From a checkpoint of a small mixture-of-experts model trained on Wikipedia: a softmax router.
Below are experts of layer 3 (counted from 0) of a mixture-of-experts language model. Rows are named router (the router's row for the expert), gate (a neuron's input weights, with its number), up (a neuron's input weights, with its number) and show model dimensions 0-191. Each number is 500 + 40 x the weight over its row's rms, rounded and kept within 0 to 999. Numbers have three digits each.
After each expert's rows: a language model's description of what the expert responds to. This comes from a sample of Wikipedia text that the model never trained on.

# expert 49
router:464511524451510454491539568513446556547443485582570482477528454491572462554500464517493574425451556535493499532493532492457512514502535560536454485470420455505496461491460513467534518529522451493510487456488536537560546493523512524467534414494521482455481488464515461527519500437476531461547557520561562484440565535508523470417451458535589470517476512527526460528455443484461481492555558596503486562573475441498503544506573448458509513404505505451567502505501533498428552458472539499507561492498467533533562523545507548567441502521549562479485443527478514510537505479523479441
gate0:550448496525472496457508525467503569469513485516558466536484479433518511517393548489525520537454492502551467497461418503537497477569512542509533543465521555487524424509475512430550428416489493504504561504420500555483563572500504455573526518479471491430557508526472499513536463452526461516489451516526503560462549520562493497501559466448574501425463493448564546507482586501479494526600566570400450509451482543514518566493519477533453493486528459506429461485500541457567447478525515479517512544490474496501453509500470541497461529547474516499528472462513470554549499421478505566
up0:533506578499513428524539474525481473517451446460503488558525510528489527529504526512392502477520491470499523536397480377520448534472566544514554431493503430510440492516500522520541511447526516533557484497509416490568523522513584466519508564522512598460492493543436501556451480522526572488551480512524532483546503553508523474501539444436541537491477473509440506479496433496517507522543450507474564450537493465501520535504495407503506543460521545480461457449471440525452563428491498476557520552484515512417530522480479573481449489453502540559515462424499505503555545464560496525
gate1:524530577497501510590570435554476493527484530548558438503451523536524522470583569510463535553449497498437462440454562502479529459481461592519516474462519501508513488492537534569505500478574522463479563420527470509539473512506532440459487524554509513415520502459525469481493506425525603556493519467514549564552516524543561423488501536517426471505479503493500486537450535476472465430510581571539515504561490530515491548449528539511471468491504458530441490508515507517456485525544459551561513485516474583453553483453474540516482511525520531584555499475478472454478547576499525541
up1:499510556514505465522522534508521537512543505542485530548556490550469520466613456524494514455525545454515513471545523506568500424494493555471440481520516520521564525476528522510505531572570470522472461422558499486469543492514507582530411531478477454527523506427491460453468531464432483477462547522472460511485461487531424495600517446442507522525455508458478474450576552508462454472559488562480555452464512500509543446512440481526499468382479553446550539420466518547531490480468488478497525519540554489527551510494538477507507523566556503387545492472483566478487484563474499443
Description: Colons in times and infobox fields (19:30, Length:, Members:), plus commas, periods, semicolons and table pipes ending clauses.

# expert 1
router:494470501462464427548513526514437528544387497543557482454537462476575480526508419527469553462472579599478511549506554542466499510538556503551481462457463481492493481477474467488530516524504462472543483475464545518540495490511492565439496460522515458487453457462503449509475564421445520466558529496555560421444590503483495444480472421518554478495483528556516460547447467491438526526531594530510485529535461483487499540466541441456485520457529487430567529547532591549467585463453521501514550468500480510476540542537540526576456534482521559487513474504486493508550484514496477462
gate0:473494485510492479567580523476492529524534516525529475541533457427426535497496522496461518485425426487538479474504424477492545455511550446565555609503440560477580464558444492425561565464531543451491508621494551431495468463528523503504442459521539513523412454514488519487475497431478526520465495552505485475456475487503478494531483530477532545510490512533532570567559498450514587516517500501405459491469537531578481509498516456521540457539554571440528516480471537486526553529493546476520572575453494479504490511505550560556455503461478478565514522473509516529509492518490511527
up0:480482508492429550478517492508520480555460533599440467499535495517476474455539478449401524536446512425488442507441501479533520473490495533487494527555503507486561515530538503549463453471496485607523539535506392428517556507519564463512483531512533483549556463554525495535502505564493536461520492447447431515473513448506470482488481412567520518517494479565444519514489495500453528550518483467484584461475577487435503505424465489540440466508517519499527480424499458482506487551505479535546554496477421467457514531445465490525443497480495572568572537508609570477524491469552520521
gate1:434581457475544507481490437505524538538432564559528430451496545479503455518482601563498544560482516543537585484485516501453505541498543449507536505438471535482478470465521466502513544424471530461508503515484551564511501438490473446413515443568533494437445511475443425462553490459562507519552483411552536490547498463533554441438472605540515415545437525487543532512471479557483461470460519496510538490553503468528539563441544492487531534509486553533506532520540545493508463533569482472543552466499505515499454513467516543497490497493525537580539487543506466552524526528488489516
up1:506520520492422560530491499470575450527512488538492481498491474568478545525581485463481516419543532517478455450527515475528455450496442516475439571515548462454512517479497484481533493529522416480491462497461470482504557525473511538550436547499554442540500532471465474480467510506433477451490503503433470477478485459464478516596521404449514513503452538470492507477594564474575486418534436466451496453459515498454489466513463467515559491468519551485475554440484560516474540492502559494423461532532548507575511526597527467486470560525504490374476468457483528441517475468425502512
Description: Noun-ending pieces like -ation, -ification, -ition, and sentence- or bracket-closing marks (. ) ". ).) before line breaks or new sentences.

# expert 22
router:474501512490501444540514516595419529561426467572541463439563450461581463494519485517449558496478505522485536588513543483424511551509528536545487431471414465473500466508460500470504514534522473433516525468466541540550517475531493523455549447515533497434461479478531461508534531409496577489540552514548539434485578535515503461422486500521522480507503544530511482537445459504457533488514559570527485578578443425486544560489556454456502512445514452467525542554494558485413533469451490517547541489496482514512555567504513522545475488521554540535478454552474501508514512525501493477
gate1:486534507493545460479511472538539527516470512537507478491535526452511516471566548570486537604496477492530562563436544571480535457514490530464550473483460528500603514502494530551456536458527608479511574509554493566561504464483473499491506505548509543502487473455486524398590473450490541511538500457457518521560536483549537517390482512402540491510472520442507514544510495514428513508512510589510531476529455535498567542453500547475483510510519438590494533509504519456478448527491493549604498467465520459481588538486468518516482537529489571550523461474495505468445474558517476539
up1:571495525503488539493458496452578452485565519466479509535509497564454524505533465474509456437532485489503427428618418477489461481495476458484491538538550466489425555464483504500572456497501407504473495492484507467447508521518522497519473528471484467515567507491487478448443488562517452494455483513487442513517481499502470510636530502543454546515498490522466504445587578528569458478518458452502552476427591467485485448551464474560511538505492572454483529468466511498524490511567513473431491564583510517508418516536538495461507517504516456427449540468522527478540501465444515439
gate2:516529574475519462476497491515478486465481571556479422484471473461522458443519515479507547453447526442536551470563466497564525463463493548450508527507474484437421474490487508442496625492501514470480546562485517531483451546539454518495510503456447496499479516520504439477429515551541531471452549539599471486531532499488489474434432551485542521501457491529478471484419496606462483476487500538516492540499394507466526479534545545465546501528492455487460473469501535413459475536512434530573469540492517452541531416481502435462522440497523464474557560527497455515511553457513561579
up2:461532536499507465488482594472506488521457505517520556493450492455485479566487545491484547520529524585449497524480441500523487441505612443525557517458465561429453536507567494511511529555486523538477474550519552463501443558541512503499549482497491482491466428495416421526487498448446490586388569528420462460505509409549452431474487587436471529477485521556537461523477553489484475417475534476540525501521448477493510526520430537445521479483531503517493519533445472563469549573534531537522438519525480522487516525459579482503493530518491501430461512514497518534473524478525466538
Description: Opening parentheses, dashes, quotation marks and brackets, especially inside tables, lists and stats like "7 (45)", "(born", and song titles.

# expert 21
router:470566503481478499524491517509458551529450471519555485498538430498512490521481428524501519460407564498469499526457555462486529524485542557545451482484488496512507450475435460489581499518513505458554482499429525519496502473544530511418512444528527416479455485465545441563559518407442553451508519545532526478405555535514491456448410489511510481545452511545496496503442469517448486490547497528479502520559459447485547570518561480455471503416530441409567533503533536560410533429502499510499533475488502529513562547506515574553429521505517559531551510481449519534527506503505525454
gate0:510559555483466523514542483477482537500501501539519454557512507510508456530475480497512487476489438462543533497501370496538559478553550543511435517509516509419486468543552545499532459435531558496453558512525505461473512443556563493525537512531471458486474520504562518531533522436514529497500497434468527507509512552505523463590530520563522543490456522576577539539485536512473496523521410578482427425499510514516501462467439440475484473563520527473490512463541527524461554461467551521516562480499482480510442476503457552588460480567410563534571514441580487593471527523545483492
up0:510513517452456570594604475531491460460491480535491539518509481453471476519509518514399517515463558523520545533447602464550488548515481467492563441564505592505485547444566464511537452532523505505461501532454531434518491535477472496601586532487553561532501492469503538521471438534496528484468455515545439481572492503509521537488548485502464477508498522480567540461481498495461442496540481427512463491501594466478521545485495487489526486451524410515475455483533508549441511529481480493584486496451521512468475524549454489459490473477609535455562521538557525473482445421473523526
gate1:466474474511533474425477506529459466453511513598546416463520509474477457438524523462463511538488488467471538464492477533487539489518466526501500459490504505555468544541482518476468456428532574459568470523551461519498434475518507489430463470519507516497614479455482440460528428459584582522500461433556510459575502502534562534454491532483512495560484478523466549543449420566433464412458542588533505557510503483466531536450477538501480523527515537436539474504560465521398471493513430486544552544508516490498531447530471545446489503512510547514547537491541456480492475444462526495
up1:432500509550463455503498516476571494575553477536506458515524466485458541471535445501567504450425509490567436501577490490460516477528577504426479540516552499541445519493483471489537439523434447520547534492489549506469524529526479499469495473453439420526523559488540416468464491537456511437428482558433474448508487404450513553555518422491528535507415496491526494454522519507541500453494505500487474496481505549446509476467419500454545525484530497506503521459496548528486444576515515561441485526459558460568502488505512554495500513553503483367458555470475538497457536495428481470
Description: Mid-word consonant pieces like th, ch, st, est, ph, inside words such as Prot-est-ant, Inter-st-ate, Phos-ph-ate, plus most and form.

# expert 52
router:455497524473514454525528521543459544563443451582540483407533453442534470501518451533502549458491570542485525583505541498456515562525492548530504504441458457524508437546414480447549522559529489481528516473485539549550481464507500556463502485517515445454468494433545493505519545456471549467484574539526522468481567564500505434467469490551569449515449498540553434510464439509484517520489534509462466578539420444465519572481583470442502507462518480474511527577492552490434545452457484559501556429531490564503573499483467511560470565488530517505486482541529498503513512487544467488
gate0:488521512482556513554561422551516496526506542528508498534437421508457435430488499543441529488450532458544513442483463485518519456556443503494542571511507557457521498509525466453507562440523478475432543533474493427503512498464490445520534521494439459480411494491529533472486566506498503510482515524439534551461545543510533514459572597468537489449418469584529477557432518479502533582491506501461509472474456464517505548473525479502506465536520525486488529511550545467505552494509532590584534522477562436461499474462493559557420507516488417575519471431527487538423527498509459491
up0:549513524512551570554539565545503473455541470468423485629536501501483529529518500453512478434464541448546538603456514501506517467502503539514435471501512520457492494532507521554534534431475477614564513538459501495481455486550435511546544521566534497526518519482488475566474479542507451411533476509517405483546456482482501528507495508612525456490487468499486493464479483528564443553465456512532496486500515465444511520537493505447500539474536503549561449480566508504481458556537495508513509550425476518527597477490504481491477449521507525556522428551542580438520526442472455532
gate1:448512445449565526536469416517466487460486499558558510475498510543505498482512556541471536484524497448453489483538491527456548530454522493485559483414455553482553470499502502558543565544513531549458487517501463506565507511534468512431513463602474609459490484476484465511533481462515525498554538399483535495534501540532551482423455543460521404492453512445517500549467502535475497505454473532549551443566520531465602487466579594496451504548453462525499462475529521433441513507564451509520570522533507525502546501483476479501480476517449495531530511526567581482517504532540470570
up1:540483501452480512470460488504539486566465513485501492457471449480509472488515518510513503575550473524498426517588560549528480458503489506484421526535471486473476575539444496484476495520473469483478462481508515489553526501447544534509507581471557488471503439450516517439555525557449510497512508520492485518514446553501432516604436467441554539496480540447389490487610475466498444382513456472521475514475477523473526454440462442583481452504493439494544543516422513480505557508525559512474464497547494545536535482563531458523513533573533430417465546471542537489523559518478451487
Description: Adjective-forming endings and nationality words: -ous, -ant, -ine, -ic, -ical, -val, plus German, British, Indian, political.

# expert 32
router:459528478477480478547521577515461530606438475533483499496503456507560435548558452596451543500405537530529542524442532486506479517527542554507509403484473467445528418512410465474538510541503489478501517489484579519486521491528498548406537430492557460471422486476510481519493527439520544472517573553535536450470528537484493497457485474478543452526507476529536505523427448481469546540508510560476526510523480462478524556521571454457462541438489526446561516504507578498435544441446464511500537464496441558494551515493461521515427499540541551507538461523459452508529502487501462463
gate1:476561560538554537469494517478513498482477560576544493521477509446513380519582595489465484568465434483513496446455505565490504462526451504492510460501451538494503574498477463500473478422465489450464541557519490576509493458438491538426472518575488489485533477528547443500562484424457527508537448470490494482527525453537563455426498540524513461491434494484504518464477513558406436438446513542496495514546477500481558558529570519558496574558500489523489526531547556493511494487469435484477547498515450487516508546549478483499465507561530507552589460516507494507502469568502488583
up1:500579468537444521534467523522477492570511508539502477562486476484534584431591436478456565482494491496522482557503543522506490441483507502444494511550592511470460466519445490540459542506508478565505520528545497466496501521458453555519517489522516432525490537443522481447474462525494477488510468567382420486503422453459479532542481491497536473484435584445438508528561562455551502459509478508495511430548530544423486434546458496521483517468505505492502615540540523553489505500421501482460513537427479510512445526566474498484496558483517599479530518503434520498504475488453499563
gate2:479511469511500482509499558506535478451463556429478503565455516529512537547533435588468448524473457439620567533481481506515481520539492448392534503528472572491514447418458476481538566558506468491476470493573497471527444575488492495529492518484585468494489506521483477470458558520485506517503517507576509424481575558495480520475470539473510493550524467534533469492427516507566516465484524533423523495476453498467506490552447447406453549490480495488454476501522575412438501457486450572502531520481530456529430491567537498505522515494521510465531460519475477529483534514402477557
up2:501538456506535500446510577428489555516414473448515482533571470475517492537461480542563477549516535528493524557470464466457504522531500523577516483458435487490493484512492550527484507527538543493441465505435431484586511494477513516561526481466426582506441434553442453499472554450494460478421529492473502491444503530528508475503472524484463495516530534519479416540458548555518503435526475516498489545511448461477510561504465514498493523523529553612410492474491506541513472503564478521454435493537424562513456495530589560447487437529466540553439505501540503546396514486497517547
Description: Middle syllable pieces of longer words and surnames, often vowel-consonant, such as Dubl-in, Corb-in, transpl-ant, fl-ot-illa.